config = dict(
    n_layer=13,
    d_model=128,
    n_experts=80,
    experts_per_token=4,
    d_expert=32,
    d_shared_expert=0,
    activation='drelu',
    moe_layers=[0, 1, 2, 3, 4, 5, 6, 7, 8, 9, 10, 11, 12],
    router_score='softmax',
    normalize_top_k=True,
    routed_scale=2.5,
    balance_loss=0.00296,
    balance_bias=False,
    router_z_loss=0.0001,
    init_std_router=0.0178,
    lr_router=0.000815,
    n_head=4,
    n_kv_head=4,
    head_dim=32,
    vocab_size=8192,
    norm='rmsnorm',
    norm_place='pre',
    norm_eps=1e-06,
    positions='rope',
    rope_base=100000.0,
    rope_fraction=1.0,
    qk_norm=False,
    attn_scale=0.177,
    tie_embeddings=False,
    parallel_block=False,
    extras=['capped logits'],
    init='normal',
    init_std_qkv=0.116,
    init_std_o=0.0,
    init_std_up=0.116,
    init_std_down=0.0,
    optimizer='adamw',
    lr=0.00234,
    beta1=0.95,
    beta2=0.95,
    weight_decay=0.05,
    lr_head=0.0122,
    grad_clip=1.0,
    warmup_steps=275,
    schedule='wsd',
    decay_fraction=0.922,
    decay_shape='linear',
    final_lr_fraction=0.0,
    batch_tokens=[65536, 131072, 196608],
    seq_len=256,
    doc_mask=False,
    train_tokens=758100000,
    steps=6400,
    dataset='wikipedia_en',
)
Below are experts of layer 3 (counted from 0) of a mixture-of-experts language model. Rows are named router (the router's row for the expert), gate (a neuron's input weights, with its number), up (a neuron's input weights, with its number), down (a neuron's output weights, with its number) and show model dimensions 0-127. Each number is 128 + 32 x the weight over its row's rms, rounded and kept within 0 to 255. Numbers have three digits each.
Before each expert's rows: "comes before" lists some tokens at least twice as common just after its tokens as in all text. This comes from a sample of Wikipedia text that the model never trained on. Tokens count by the router's weight.

# expert 18
comes before: "1", "201", "2", "200", " |", "0"
router:109076121141133139064187115136064093103183112106117104151130167112122118120130148120022146150129140116134173081157141075138151141182129046109092124152166161124175096117091081108154157142110151139119102106170090112141157140099113126121044161147150132111135178099144106142114182107190131137136185058136077103126141125097070134101086102146144136147092132142122150147120119106091184060108
gate2:143151074153105097096178120123126140139134164107074107103124174090171155087149182120113147146109233119107159142111087125110199204102175088141105120112121178093107109116156139103113089166145090216073134110100139087158165162116133105100134076107112107161145162076107156155144181127095140151124113126074127155133121157089155107079102103185110149102158125106161175141160121184152110110121
up2:196150096151108110083165113085128175150131178152119101140122170106152112075092183125112180149158184074131194138099108132150134149098151087158124133138059140139152083191081116189117106139115128165058156085082091093089153172131116133081094105103113100154144147101109173152105115106132127137136118139121134126184132204043146164122111109158133108176159128132181146144169131166111144102150
down2:167113180168153091205117149126130157178083111067118121119140130153126177097157124125132133142165087139142182099152090136150096100158134123120077168095192052188113164088162088109104118115120110133126135111136128176088127137076140138154170080148058104073144105126185152138072122128161146169118152186153120109138130111087143204095103140122078155101197115189137157118108116121119116093123
gate3:178137036140158117144146131171094119188107106093116132155140131037125121089160071141078168095105121078111187121134135154097085052128144101128207085130171190066140154057114124100113090101147140103159124110110117120110143128148158081107111126101096097177106149153083165147121164139156082137105112094109148153159105172126100103162176135129091117125099118113146125174066121111108123105109
up3:188102051130197128125150153142124123209161128077157078147125149032162136083136057146072178082124148095132139151124135156110131046144123070095127147110157173111145129065103107126158118121135137134164114103142111161110120135186117123116126155127094140135087161148144115125116178107134065104096113072129127126107088174153116121165185150131083088089143104099173104168110083119144149138128
down3:122119177153160095103074090114207154093119079148098161107134118186185115187120150115149113126181136122099137099104147158121098157162124170159094131105092131168140149160181100153116070133090150120149117109167118115103073111114156165140134030134163099087188118162158095111164109123039142131143131126098130114199173138098125131134123078101143143148117093156104102064163144088152149178145
gate4:116143110119105126081187106183122089151094177126101120129097096069134127135104152137116097094138110123148144070142185095144099175124164189128134164172200141180164111146170132125089096089167206086066120149141151128109159151151128080094116112122177127116123137051170076087118162116176105145126113141149113140194160087173115149168152137136142134144089042131132134150120126122147143086185
up4:145139116138092151106144091178152097193122132121118142123131102055122082167075169107137098098116095115105106106149135097126107165153148150081099169155184152179151134138134116143110146101182186099055122129117149161105112095157135088120115110121157076168091105064136071103141139154141070153162110119118112183183188117154108121158142140135138097176057107108153091149137143082121122042195
down4:131167052104169146161122150160107112145046159117114056104127146143165149102104142188167129226110120107103138191114101126140138136099207158071154148095149116121149082080141116149172106120157110086114091148072102102075156114123112150108156125077118113166129102088168112145095101146136108071161095111140202085162133124133080115109120106122132105122142152132100128120142176149198142120088
gate5:122117079078077128104125110172125124142094155148152090137090095101132128129118115053134118105092177183152149081142141165109080201144122078129107110097126113157205091083113067138159096128160158132151069121184087130172118100106111122000111166111171142082126142079091089082145125145103146118120182108128122134084094140114118133148102137154117120156108165144125158083096127084100143110128
up5:069142138090159172102124116141146102101158134155148128159147155134162159116119136162147145139134152166179138148158185130160121125138131070060159129220102128143085092112110128099177085095120174148107118186175087159141105132144125057081118159144112155092136142103157130105104100072164170088040174086086105121071135108137124182105117127167169180092138132153095175164114108123129150081164
down5:164192185118149102129102119129118155143134085114129118058124171116168165138114129170153145176069163140165096140131087189124131115124155100117094194108098066102152119115184121131096065174145128167113147108129165140147095113118091144088078129124132137120104141182129148097110177127047101101133043142154080150176099120101100149149072130079173149151146145103109182077105158091121104161151
gate6:123150120046161116102155071150129086131142134122132161149167063122105122098091090209090067105071106147130142103135131139133093154165103133139076197083094092162115172045173105130131142120105145132156132099124142081155126119106108070153160175187152218112128162111145113085139076106123172084114166128125157118115153185105127140178096151113142104127078105126132105095163150146145147118150
up6:122150109097129121087171113127102124086102152121070050195075136123154147059118148173049117117135095179130149082106144095096125121140120089146112138148153155141153141116167088104114114166097157109077081130190151127194178148097110089084087143132173145151154185075162068140146103121164165120073158072168113110182117091150098115125111144142143155104092091127123142142151094141137176086118
down6:124198165134116074119111147145171125085092134149155109130190123187133131079101111136114054126151156126075159120157141108122107138136184156105153133125058157147127144145154101148074062092144135107123093138097122140172157085155155091116101113106107237114189160105117117125145054159115139155135149119150061120145092126164146123148097085140149077129129130129054149068122130114120110165068
gate7:135107137146147125121080093114066110143091137178111131110126104144148106151132245092116131127166168157214136073166146126124186114166181093092116117148100165142091107133135091093148172131110148093117150141152167081172141124118105063068110138100178127077140162119141086126117138104122174153122164147134112072127162166116103215160181086130146114131109151120104171139087075162111150138149
up7:174107135140092144138182118153128150113174170139064090132053152169140101109134176118126115131221122155128169157142152064103149164168149092128119140120168163155184070110126173107063151171133105164113147146156138140210150130068107115063114140154140137148174119090131126170081104142188140131127140145100085122099176119088133096103141133183180145158101118149097160096114137172103140090144
down7:122132129088109129193113096108145146114062100136143077120166135146139122135137087141143178079080120110118119160115093124186111152096065167168187186126119078057152156114123120142130141125160143148163156051135167133118115096148205148148107055099133147135061117140145119147139133181114103113089083109182183110146146127100219128139169107115097103168122111136159132111155133164077091152158
gate8:141079118135130115109111168080078124114129093139107124167118160108145197135095142144120102057149122101139103089137125052147133129155105111150179126210131115131182070152198129092120209109135098178141143115146089189170150177063133156129098095192090172125145120119130149125108129115149174122095136096156098079136085074118101157125182117102153123107145131136108162069164143152071162133126
up8:110110114111106120124159084181079075158130141139121068091102123153170172135184180166159098121123091108155120169110141119111077111148160105094103096146115145136151121135130124194091182138183090169102160132195158084145181108084069089119117203129128086084129094098101113124144152134148159099155120134146144140087148118154115165088102140205102191119046157113171127129126119163141159087099
down8:135148129120134138200128103088160072166120113153130114149168168127157135115123130112200157143141098139159168121120091150168152092094107161145127121103115167162115174145143122164115142080084084091139142155050134166114116081120147061165130114133118127159131061112087057124105134100055130166132109182188171120132070130208111088114133125135148122120116112167118170138135151030108108139076
gate9:110124063145116124082151151152108099137176185102089076113119167157144090120126142139035068164147112111094143107142156117123155106133120113114146117161110106152159092090163122115107158176115177132162169109172105149166139154147140178046092149187122204150137143117134154127131156113197182115087170092121181099152192155104101133125159095137166136077127053126120136077147105131141161124147
up9:160135092115152116100128097122140117151113103114113099096116152095186220175127111158123116156096113096149149112087180117157089143097187177154106098094144149131130158143112079113148127131149099162086151115124085147143121147109142159088150208149123160150152122102127135134122066082207170154074098197111139142168144103110145142106121194167152158087131054112128170129049177091119100086111
down9:115147144098111112142136137161112146113141144111180156101105120149087095144171158057148160142076112127102131179179096174146106070098114160124129086212123128096115147077157078130101184144147134095118179117076150064107138096133134086100107123126169185109055129189136127145158107115097121150148064121180154098129153130092160170115166123110109044077160090083123105111116162120158176118125
gate10:166091133108077152097154102134139111085122172108133083155137159177171146123136143131035122115134130132116117120148092161175178119152138119142158125073159140153070022146122093082087123110111156133082145062096105094181150132118099106104087139166145102095175156096146108152084086145161140079100149090128131078142166176110111144101105115087069184141087065121138116108109166154137111130082
up10:165127120146110117084127079101100094132123094187141082180133145139141082073094124140084105126173154170167193063159115092159204142153105145147129174155146133143177096104093097093152127120150136130139192117145128154162155094119103116079137145154172139130140161093165137159113073172211169105119124083111083101078118159091123143141164170132134188103126073084159145102127114116129150090064
down10:171145177162127096116082115089105121095119129150147121064160129129127131175128082096155127121103099083095133151090141125149083098102131135168110134052111081117097201168112135144102104172165135076120124138145123158136102118113156118113139125054134142142123072126107138105158167118133122148176160126122138151146052170226196104091117138101172126154106156121156129190179089146079038142124
gate11:134085106119078186069138162172130075101046195023125105136143110124169122089060193124133111147130092169105107057136114089110102146146096127133166126144132152115174117122130090126099168150130183134091168094170112104124129147120104145080114146173132142133133123123116111080155136135139158125045167142170115108115110143116092092080168144143092170127170131149086159169121106177115151142146
up11:138111037132122149079157139160113099116133136084140107088184106183156165114073103106119117109133139162172077071143135071163190154177085089120075092163164129189206120142111109095089101134087083141123131169124162137146165134143114132148108170148124150121103154083099075150160142136187121121119146143133129153126124109126075186134090129148124186100142120175150164158149066173082160146122
down11:157104135138201120168195137070089124047116156157088114160097143120124133125124080114056172134150107099146106170112137092102114181173095112136151060155135149090129146059097140154185128156163126149140093120133096129152144161095187172151129114157113094134095145094166190108084158130131121133161138103154100110142172106172153150105135104098116204128141117174186118120144172121110183138189
gate12:148107162179099127106152171131101122194152179130095130186123159182184112059054187178093153101175113135095129104169177083117113148181117135138059168154097154119166117168165173111127162162167096155140151089171116137135149061167107116143158076123143108111171084152108107139116083133137166163107141134092127112075180151098165114139088128129169187104133090127120106135114143105134151120107
up12:134139099047119145089129145170083094134122121103067101153103102134104110110146152163102090129156108110130125138102150088106112099137173095093099118109137184130192134057130125129186145144067109166114170210113142151154173134087145137188092153163164120148178184063153122157104171130183158104136134050135124124132144139107134131082123119160102141099108128116124195102137147169057145067117
down12:142136133153179122149166074153126093079114094120126137176091100103091145124071185095177119115157117153121171149138100135147127127142105186118131114123056080112094124117191157122146122120113134095179092061134167188063185174152104171130158129116106150092099068110157185096155107097119074104123114177097142112122047168157125128141076118171113101109106132125166152154180086125159106164112

# expert 68
comes before: " of", "\n", " (", " and", " in", ":"
router:152133098094118128075162094128041081048175117114086101147157178152142155120116168132095158109159085094128154057143140112170129172169129100128163121169125124157165106130121117131156109123089155136084131140132134149129185168102130137118095226159165121156152164112153122122137179100194104094096137105092113103138147127148089130142120111164214186131106084129143099137125099140055160085109
gate0:060125113154139149131146140182130149126103094124153149153177075103117145156130192118165143175123071140098064149138176127128178148157098062115110125081085209132131075143119146125152122164134183168136103121132138141062158173160244111101146147056116127149112112088099171140119135122144138107105162095087109105150081147103083118146085124147084128150103134140089107077111105132128127115076
up0:123112152172149117103095173107127132095124096122127126167139131140051155114084130178116152210140081076126128156117113119127138138183135112170099133145138212198089110110113103125131090160088153150075121120133155161064115215155158117117122176110117158207110119106070168179073154165159111132137153097074195113108141103090112109119103160192121095116111112147128135128134124139142129135068
down0:150078076117136111123090124149137121125091153174117141102127096169146182161073104177112163169101133116061157083163153128108110123119143167153117158115110123089140144094192201104093195153143093127132093125165111116063109114120124168092140105126130105110132150121162130160119111187140142090123133163087072172145105159117119130176100154171121130141083092192123051181165087204180109161136
gate1:123137160118232097132109143129123128079167109118206129117134168104127131109073099166147142116148199140152096078149150123197135117173143120162136112137126102084120126110135133126116129172043133124128174109140148110166135156123123138141127183151097174182111116160122171056173121139178164110091104164103117096056112125055112107167154145121118121042180132107146111110085176104123118124144
up1:153102141087209105132150188079094114085104060078146130123130189137097156101086078143119126068134185103096093075139121114184156126124128144148148147130136052114144132148144129094153149148115168110159137151133133087160131162127122188142119166100089144171099143138085149092145152161185167076128097148110149105052119152121102069108147152105132088092145166101154133081082199119127158158147
down1:124200129121090149161142062135094183171117137145140176223152115160100071150136144113171128169164143201154127146120108141107125122072135099157146101120111104156034187103125158136138127150119092106161151118128089137155149152127175107137102133079139076170140128136096153154167134087047139149123090121160172156154084176120146086124052144111144143165091110133121145150124100164167099117153
gate2:156139138169120190122130137128123137061134212104126067228131152176190161096151120163131165167154080130138092142108106118150202121147142129084080142177127129148141134125187146172174136092126171148153187158132107090101106124116085147167118155186114080146187150090122102119084107152157135161152110120155077076138138115099102149177121168088094141116086135163108120147151107158159123137147
up2:169126052121137133078121138127147116093100181118093087174152140140179174119113154135100162146112091140091126113090135122176135132095123110104108077143057096130115139133175174129167185108105165127064196159145136112100123175115140131098129125159050129137204175151130101121123113083114130147143090128141065109095152089185091133108133114147129109189093076148172074175139175088086112111103
down2:100119136156155144113099099095093085160061129156100110139133173079161138167104117120164172162148129140142114093075118163077134110073156099244123108139137104086079056131100127141166101118126121120160081159083091081101131144202159147074151086061134154138085077122158093086134177144135133104155177117132197134141114107139083123142130106121155123164108145131122135192112121130115118086119
gate3:113127146115131136130109178151159176113128162109182179175129136137128141151086137149157130156140140141154120125162138130125078138124160086109110121124150072071103105183127014128131115225146137098144106095138120122154136089096080166077158141245087083104167152105119145125136138092122137104105139129098094164078169081120105120166113091134112171185126138170142164104124139116087153187102
up3:111173097132094149106140156126159125138120178167138138195134125075111070145092146124129113176149179191133119158119123135106117161134164123132229072156120130083128156163109161096114115170109110104135122109118162110141154102140153154111165178156106113087167135144078173124119157091133134117101139132180161115093074106135059107199090160168088157144124112161128150084109139071149095186036
down3:125096083072102074151147105097153162161148166129152125111109118085175087051165140071134122152091108094131083101098128120125151146124074141120098162112099129139100132109075180130214160110190163108158150138056133127150140096151111134120137139122126128098092115080169140062149153175141139139165171091142096114115138152186173092124190110098171116044154146099162153091121160158113139089114
gate4:132162137138132119103095136128062105112138141115087084131102111084114120154082156073138078125175028146148160137158163160174157069105138141155152121160200120109090080179126121154168137166192079109070118125104118080141142079116116107136082172127149100121108148191157118131074066075099120172138111110096071162103131115166100123137127181128152105143129150112112123133176151105201137118136
up4:120122141184165133091120085109078099085169097112093129149155115094118112140096141085137085104157106171158154121153181107163144083135154122160150174140230121113133060198102113145171146173166094150090084106127142111136106130110135085117078148140134110128125150147167118117101087047144127221125144077136056152135113099167104149162124130124168137178118157163126121153154107096195121106110
down4:141121105135173106138094212114125140137120116182146132167119101174110093160134164141139059001148149092197122135147200169128091142089138164118106100152133113091161131105098143075128098069085104146119184133141154119098117118127133071125101191125176128104128120117134209161129148107132147160094122093127091109123169088162087152120194120116100123121080124109126141126109135121137137183081
gate5:151149101102102066081137082180066096086156124142137100124124155139119218115114128160119155140140093113115127123187111114099115105155093146166116171132097074126201128079128127229130101073137117126150100103126127143168124231118096235124107153142150125133179129124124094098138120121097082147144152135123101153134157132114073134168135113103154138110095142082176131081119144093111142104136
up5:149079131166114061103160066167106175132192154115158095170091155155127160091139154147113170137159124076112142129150109121088111149091161085172098135116104140187164118130113139192124107075121114122134085141091115065122152180120103219139106135171131165165159187084145119114125151167121082103133093140104134167115176150156135110167149113139134165100096172139187094116120148099145094048155
down5:162057154135135155205108109137164154182084055184140117130136182128174098077101164102153074142087153133112133139085120190105138117079136137108142095153154164106081187147124150118089140189107116141148072137131122097149147109202158129113107097140134159113131131149135135125111114145021129118165089150160108117126077167118150109146116146159162104106098068154138132169201124120091115149138
gate6:139132125134100125082166120158103068073123118125122158142165078184135101127162094146117102099099117132153116097139142107134212172210164081141175175164128129105143126117138131178123120106113171118150114145110115113149150083123184133131128234193179106137124142126121081174121095160234128102117119129117129095096118162164161081161133137179172131127177142138154131149089095177110119120091
up6:139147112146100128119130124080159070140101153109020142107101076129112089092184096159097151145086066070126090139089104132177167145166198167155148110133136105136121129116163104122136111102077181086132121127083134103141142136099146208135143190127084145156088166172094060208138105180149167111144104096129096088127158148160163099141157159148163117133126149122142106148095105126101107135114
down6:116202173143100125201126071084168080127080114106125094102083101155138120093077178162118054111113085127125146104126076109096126166153158124091128185136097109156181170143170120098142122163067148166091102194177087083096159149164136122143138081117130132154149123125084105156117162147154100094008105143128121125132121113178173162119141153126117123141124084142095125126122115122108134112104
gate7:093171146101160114092152148080137161110207167109119129153198148105043154086156183062122113156139103116140114107117078135114088123090082140166173124093132176152161134158154155185130080123146178095076138128134088119181115178129154127160157161087171117161145109128139138166164140084142107134173130137052113171096096117123125143095156089072136113164101138074149106101102153134116134122067
up7:077157144111160108108131104148143135129210207108113145150142121096071115145160223100085108179157139131160117119071098138118123149130111109112126089091151147154160111167140130178079105158092149170096096131127110083197139154090139199161108158099168077154136146170126149161176150085159138155113155122095137141087085105131119147085103070137080092120077142095160109146092192139119159109120
down7:078100108148103093106115161102110116169125101069176103087151185100128140100184176179116148146166159093116139177078101148128171093077120130115164146132090131117131116169151133132185094156168135110085164123106141099122094090168108047115178039080090110156080108139153129151153125095101146133167140149116126071104127144163172116150094124118180102109120086171179077170148083155126123124090
gate8:113117119163122151177135121154118088072129126130094075174095169141154128094092096093113064143137113203223141093135117096162163128179156100117208130114172135129161148112141182067098119154102084139161159133201071146158111163136177119109094150078142118131163157120107097118127109095177143144121141087135099112147102061086086106136164122185122157157119099181149112112120138086093123122154
up8:127082089125180141101187159204094074155116134091122140170097088121147094100205106126096081098147108117104145123147127106117103148158165078141125131141138157130160080121084074130122143073144134167111130104148090130168179132092149121074064146192114107135093133127165093123080099087138186120163138158124096053103152099113098205113081152177148157128100123105157177120125108144130186126124
down8:100149190128055148185072176128099165085138084114102065158140128081202169137217098100126134158148073103078161130101102105128172095163106114113119088195101163134129130142147093136143126116107127138162134074109126156148148171144144173151108100143150186100108114169143161148145082145101150062160112159139143123091192138120117097120119122199092119079094150121157086123124125123115167133110
gate9:138133083162164165118134140195153114139140081110105160144162093152160112142115120119076166048175101128135158123154153163160145141156149154116157172133114125124102130194101108154167084123129127114068080152130130173134106102117147113085135116198181037150190127087172092119170138108159131127152100128102070148151079117110130092160159101154127197145074101141187095171155076103137120104097
up9:121159095190155207140113109171129129111130075063106124160101084168187124123104112105045138092129136099119140106146115152155147153123176142168136185125087111171130113147105084108157152099151170162089092108072126155155122110134181161094123114197150107162185126080134089163127192090140110124110079085102115115127128109139120151171136093158104183189075133150185105146146074100121122132120
down9:162135115110161118202119132127153118087099128137098075131126111145106159133064113069144153193101102102185085185190130100144102100154163160168098130136046104169093138165185095107137124162030159159098158114113122104125077173100115114098116144153111120134171199100139162107117164107151145088109136153061118110147176131107138119107095140139193122108123122121137129145139148108089134203140
gate10:114136131114136181139128114165144101113113127120086134117107100131097096073212159102085084097106090120126107127197151145128163111169154144130180181135148134135164121171155075149151081153102187152132149087142198175121154173098150157102125179125094140169127114128066111139092088142176137166078168150119137114121107068133148138118159123168153104122190149085150090113180187137071116050131
up10:099149153152116157131118109154108071129111120142066107121138128125115099084131153103075104126144141158102131125157124095102155158190186153148149173187143140139157071198141093124202098172155164143058098128143167168122161105093194134074132106115153118186123143166104109094147144138162119171089120133121119110145128110143162138112143150127174178201177138087115115191161158125096078052088
down10:099142154061123152127100120101135145110109167113110151143092134167171103090140117083067130145153133142088144115168100167103121158110122157167137167082144109111123117144131106158124102158060170108154145129070166154081122142137125160152114112104124153137079142109132105139157164147171103135131204178098169104110073120173205155076091129168132190175078166136201123215146160144101137176169

# expert 38
comes before: ",", " (", "\n", "'s", "\"", " City"
router:150129129083165140113146136139067113079146116152136127172123130132176107140119182119109119116101145112204191050121150095193132120167114100099101108155172092093149090130099090077123142146103150151129162133169138123167115135076104182119080181150189108107173194103150144111105170146171148075088145114108109112116160116125091166109086111164140187148086097172143143126161098144103190066158
gate2:112128172143127107075074076178110109135168147129082111163116125103129135100062133188045093115152161124151135092160123069085115132103123074121123178164118142129176159111112108136077180094145154184071125147141099141164162135030136150144159149129130153103066112087137101124079160098103096132099108102161092057119115097115125185131116101117180142122129139140161078168147112114107147136176
up2:074045133118096116112119161173106090093103161145112115109134116123148136127149120127102117145141125140121126158118107135115171132118116079124127172125141210137199095099097136159106172107143132138115102118102105114109149180100136156124078121071150130154096140125075032132067109107208128111131103100133178130090128121070118132088096111148136154081095180092167167164169172212124097057107
down2:103195144108153134099157113126130173119122141107102103110130127108125129134083200172116090151189108138144203132071140156103110144162118143118104138147125155165124143051123127157148172136061133136133148085098091158120122136156125128224120121125106102084107149138086071143191189064065075115155166125177136093108105067070121085117136158067146090102104161158102127123137155094114116128125
gate3:141122051163160093162131094100106125177138188161079151115096106105134146078153090146143114085128159119128151123054183119129116144143083122140159149121170164137110113077128150154051095135133158145140113186118171106084112076164092166144165132114171147193141124182133158118198100154156182150139153161130144076060150176167147146070116147165140183113146132159113129108110167090100122125154
up3:124143042186100148139128128148186108180137161115108167132096069134153078115124112126121124142186168096186118141082105105137134127136116165146180101084187163136102113106106122133022118084117194116123120204105149139090121054093088133130141137110174130127100169177115143143171081132127174126123171146150124165089133146161183175071134125127146150122164120140179124141104146096138157111145
down3:140198148152135139153069105157099078107112095085162162124119103152108185142091108096087150092095117118134148172162096160172108184034085157098085140082094126147109126191122131110140132116097192141143147110139145074120101146114137120102108119174110077172143144116127165170173120146063114113168147146160109142214155153134193174096153137154096111141093137121119121171092092111155122072102
gate4:110147098163157120127130107123158130122117096113105169157151124106094231063117169162110142126080104058100076111098128100063169082143098149131107157121099158113136140113156099165151202103114123090147055105137134098075089141145078188129176134160151133132119132128067049110124055128186153132141125115148149110117149177071154143153139129193143133133177116103139125124125128174125130163156
up4:160104082141160116143114148108139128149118091064126168167172156128104165062128110104136152120118082120176083079086105083128184089155090104087102146108140103119099140135187089165153163076048129111186057072106152118113099103131098164179102157120126113122147105123142119080145068101170140074143084103113157137098132181066156131162163138120180111150140134116164130171131140162131078084133
down4:084153156124107170118161154124118078138110154121078126103127135109124117086127077166171150141116095194087094067123090173200072157144116119099107088132118177158081147119091147156099146130140150090105179116124146144097174141200219104112147145114159123115158147161091165190101192129089090131125150168149129047137144079132126119082125148199101122135157132130107093162143107149096140168128
gate5:157180112098088134076128166110168174071179146121135166137148076089115090094112065128160111148120130141116130076135158123141128131134121162176106153154125099161123157099113110125130116100060099147087087159138126174063110130124170124119092152132119185140147072146102181108101100114112146071143122170184098140098105138130087077115066120140133113195145117134120122122201170226088136084165
up5:159140167122079117057106142124147117110178104070182147120105102148085142092113096160148124153169083121116142059140152117105176153117172134159139152141142139130140138126110160109167126164062156103091157095107140141057129137135119116093048096086091201159111104148158128131113036092114169143135150113159099104099112157143134113143093134121090126185158117179174103133130125195063154092179
down5:134149107121178132158084085150090102081130117114111177131127134114107089138191126118156090157168102179200091169129118161089137083157137163129124062063125173115086103166123124114141112108144117156115163107145187115129147169092127132174143143171143140100119132186132087231102132110043074119120163164098076125120072197117118148105090109120098114115097117120095123107130105122159087148083
gate6:129117136153104100116132138163090061157172170077138086134093128128125138087144119138120098106116173144110091110172245133130115076127109073161148138194109130102119105119075095121147153123144107141145152140231103094153120104144084083174138152154155142170115147096115084090111114125135094126133169058098189118126131088072121124150140159167074158114127100087073123141104093149093187119131
up6:093134096129090107105129123122095123066118097102146125101117149188170168161095139122022111110118152108101107131108100075105119142130122082066122162161146171146164086112101151164127144134108085143107119095168067091104188153087121098114113164111126178162143180143132145098151157090120160137070137110158167115084128190087105179130079090150182153108118119114130189101107081071145184096147
down6:073143141114087115085107154177157141071102120100134115120135118077124161145101146147135084119116106153146116128121192169197049091144154080106196100083112067140162130144162152127124160117109135137148179120088162140077086165108135104120128154091074149191146134152144117178084113105104163184159138139160092110088152120151055104191119106122112106141111085109111105146123084062085121184123
gate7:129152094124191132152149069225140121124173149136169144122093113131084139109085142134119143166156111079138136138149137111097139130114163087210069150123139166187150086118105169164155137194134139110112164120083089146144158178107133178152142182129158126079141142134146186140137098108129097158133099120185186117122154224150103159138166125166170168151142148131141165067116137160102142171135
up7:158139121105142176156110132211176091179185125137167139097168096158065142100105138129105123160144087119143133160155145116117135118126133107115082093132171173180151128103126167126146115170107098175120165134091106163140172128098194111121130177103148109129136122103104170119124128094163093145070067158138159127162171208136117151102153039144169119181148194112085156054099153121099120114109
down7:104129162117136191178109121091130114200161110093152089146105096065115064142138094098136090185152083122118085158116056131111133108133123130167194166122137100121101162164109152149111134138131081202152114181159108077133177139181144070163099143099063108074152124182091110131133196184141128131156108112121147156167155091163157122121100097119101101117126102167136090125093143118120116164173
gate8:100148135120118128140148079054165085101097162163143119143066171142174114151134106176142157122137147080163155138068116123142137147122088155112137109137098125112096100140136045121077111101120117128134109098140132166195157140171137131102093162104060160212116192220090147131176141143130128113182068176096082146108100117171176112178138120118142101144120118099124115100146101090077152117105
up8:093129134086113178106156132137170088143138141147157138117043114114139120101167116148136126124125179119143148112062083137148065154102108124133141160131131130078156078160105118090087113089099096167112110117146151155194139113120145112028130154066127163206079214134100131122090114178118091149185105120103142131142096137115182082110142137175111120175115174083094117128164132147072153147096
down8:131140078147069125135114083116131175097075130089050166112143092096134209112096103066110119080164132091080130185146122145118139130132165138154084138151101144153166119108141092120144122132109099141179085144112124180120080141148153117168157044140164133146166052111116110095145132096078110158085193152100104131113103160141134142112141106121110101049051144124122129150070136128108141084139
gate9:076107109178151173130104147112150166107180148058134164143086061086167154140104136141126133042151115137143160132166089155168104158151067104115087126117162107083129096166117110133153119194150145107131136088141143148184161152127119164126189117130150127118139099143174178097151163088134117132108123125162119126085081058113135216120080116146131108173113128164083095155125062121081155086103
up9:119089137155090173105137158125163177050150160108097134121123019143102128120147157144148134081129108157109138101133139124110099114156106122127111139123163094074129082168077133117162142145158115089135126160153161089124185131173102164111153113100164127165118106116137158113128192117141097174115158063133074120077115100107112167117072143097150183138092169180111145177174032100117141071108
down9:166093093134134117094127091185180118174104103053117123085098086162097196123148101125101099045109128195132127168138101177119121114088137209134160126094133122108116138088134093157094130131148129124129188111103156089074102112145108109150135164155140160129124096131163148185142093132115153106084124131109131160057190139143097132131149113200131126170101152128126152120147210108134077193143
gate10:100111191076139131148120146146146141109110049126112116152073143072167097133130178132116100160120216158166165159129107149155153092126187125092181082112122158152126149149113130074126124174093069164115170133199127119075111127064130096149115134129091067134090148134105147160101143136134177077067112108075090146097161078137075122134164143119110086132109105136097138102094134086172108111161
up10:098123139054115122105129127163118072142102125110086088148166093104174082163142168118079093126138132204135190181110174096142135067134178140080115096101189136173135160137109118100135126138106134142055175187177123110064135110076161105123105134111135151111099202126129157120131103125117130080120157104135120144116148125148080141112134192172105142142159120173057178095115123080170161115120
down10:161099072175140107151072084114134167111091109082128140141079146118142139091112153122196139073098103075084098069143127140084152144078114068169106158160089160127133104115172150106114092155162088103177083140136128089061102113124122132125166145179100087053115152042153143143112141139141107179062111134108128118136131117117169152150103098124090101160070145121116099116097111149094179100157
gate11:145124153126111129097188112164180129123135116155124062147121163168099095108182183145122131108143098121113136031139156101140182171148151125118110163137136134132116118145095160140139110105081079137148126116162061174107128149116076107112115157135097146157171102118170139160098068109180152235091193109136123086119127114099130092148100163194176158077152078130112172080158109150153143152142
up11:115053104183119157092158124109051121164158111171114091157132111072144191166147146126128101142097167170151153076108067102133131136140140074119117116126136108135165100132115018119121155116140164140043132178144133112085138113140119077160134127127178158196197136123090112155124123090156123144100091126122111134085140116148085144141111051135086168187139125121117111103149114105087158099107
down11:112158101088114104098095120188169139132090157091070070120162115103100173153124156108144101104216092142111073070095199090132142131149099158116108121141098138167118117126071185082126082118156145141149154153096120158157155106127138106160094134161127105109178146103120092110108082149088122121089107214163153112136108142037132158143132175103071135162096118146171156126141196120093142140129
gate12:117169080154111131131146101137053105163145124122136059130100153127148127146164087102121077104109114165152193137139186134150145097186073098134104174095183125124076074144138107140127090112177145157075127113124152146121111193156114145151188123109129167159110121169074150166115091153130131120103116177132105119190153151175050163187175108118154118118101199173152139155126117126109187107140
up12:112127126166109112130177058128090123115144168081114070143124139129142104122146074100137061138123119205181154140128188135165179105209135098129136163170155174142132066109133067154112124116170107120100118088109103144098125130116089123173134151115157120140133133143107161110097152135169146108076100128186079073172162152135059200130162113097176100114158092141125089108139142143090185086099
down12:123156158088174127112142130139103094127104162132143159112137117146109087169160107061159136147126079124094109105139111134108159103065069118173153204139131154124127139124204122134145125193163174180159095139102082129202145170171126091183147089214118093103155180071105140145122076197152161175149083163102109143142142135174114108120121117164173102121104080143149110158110153113149139134151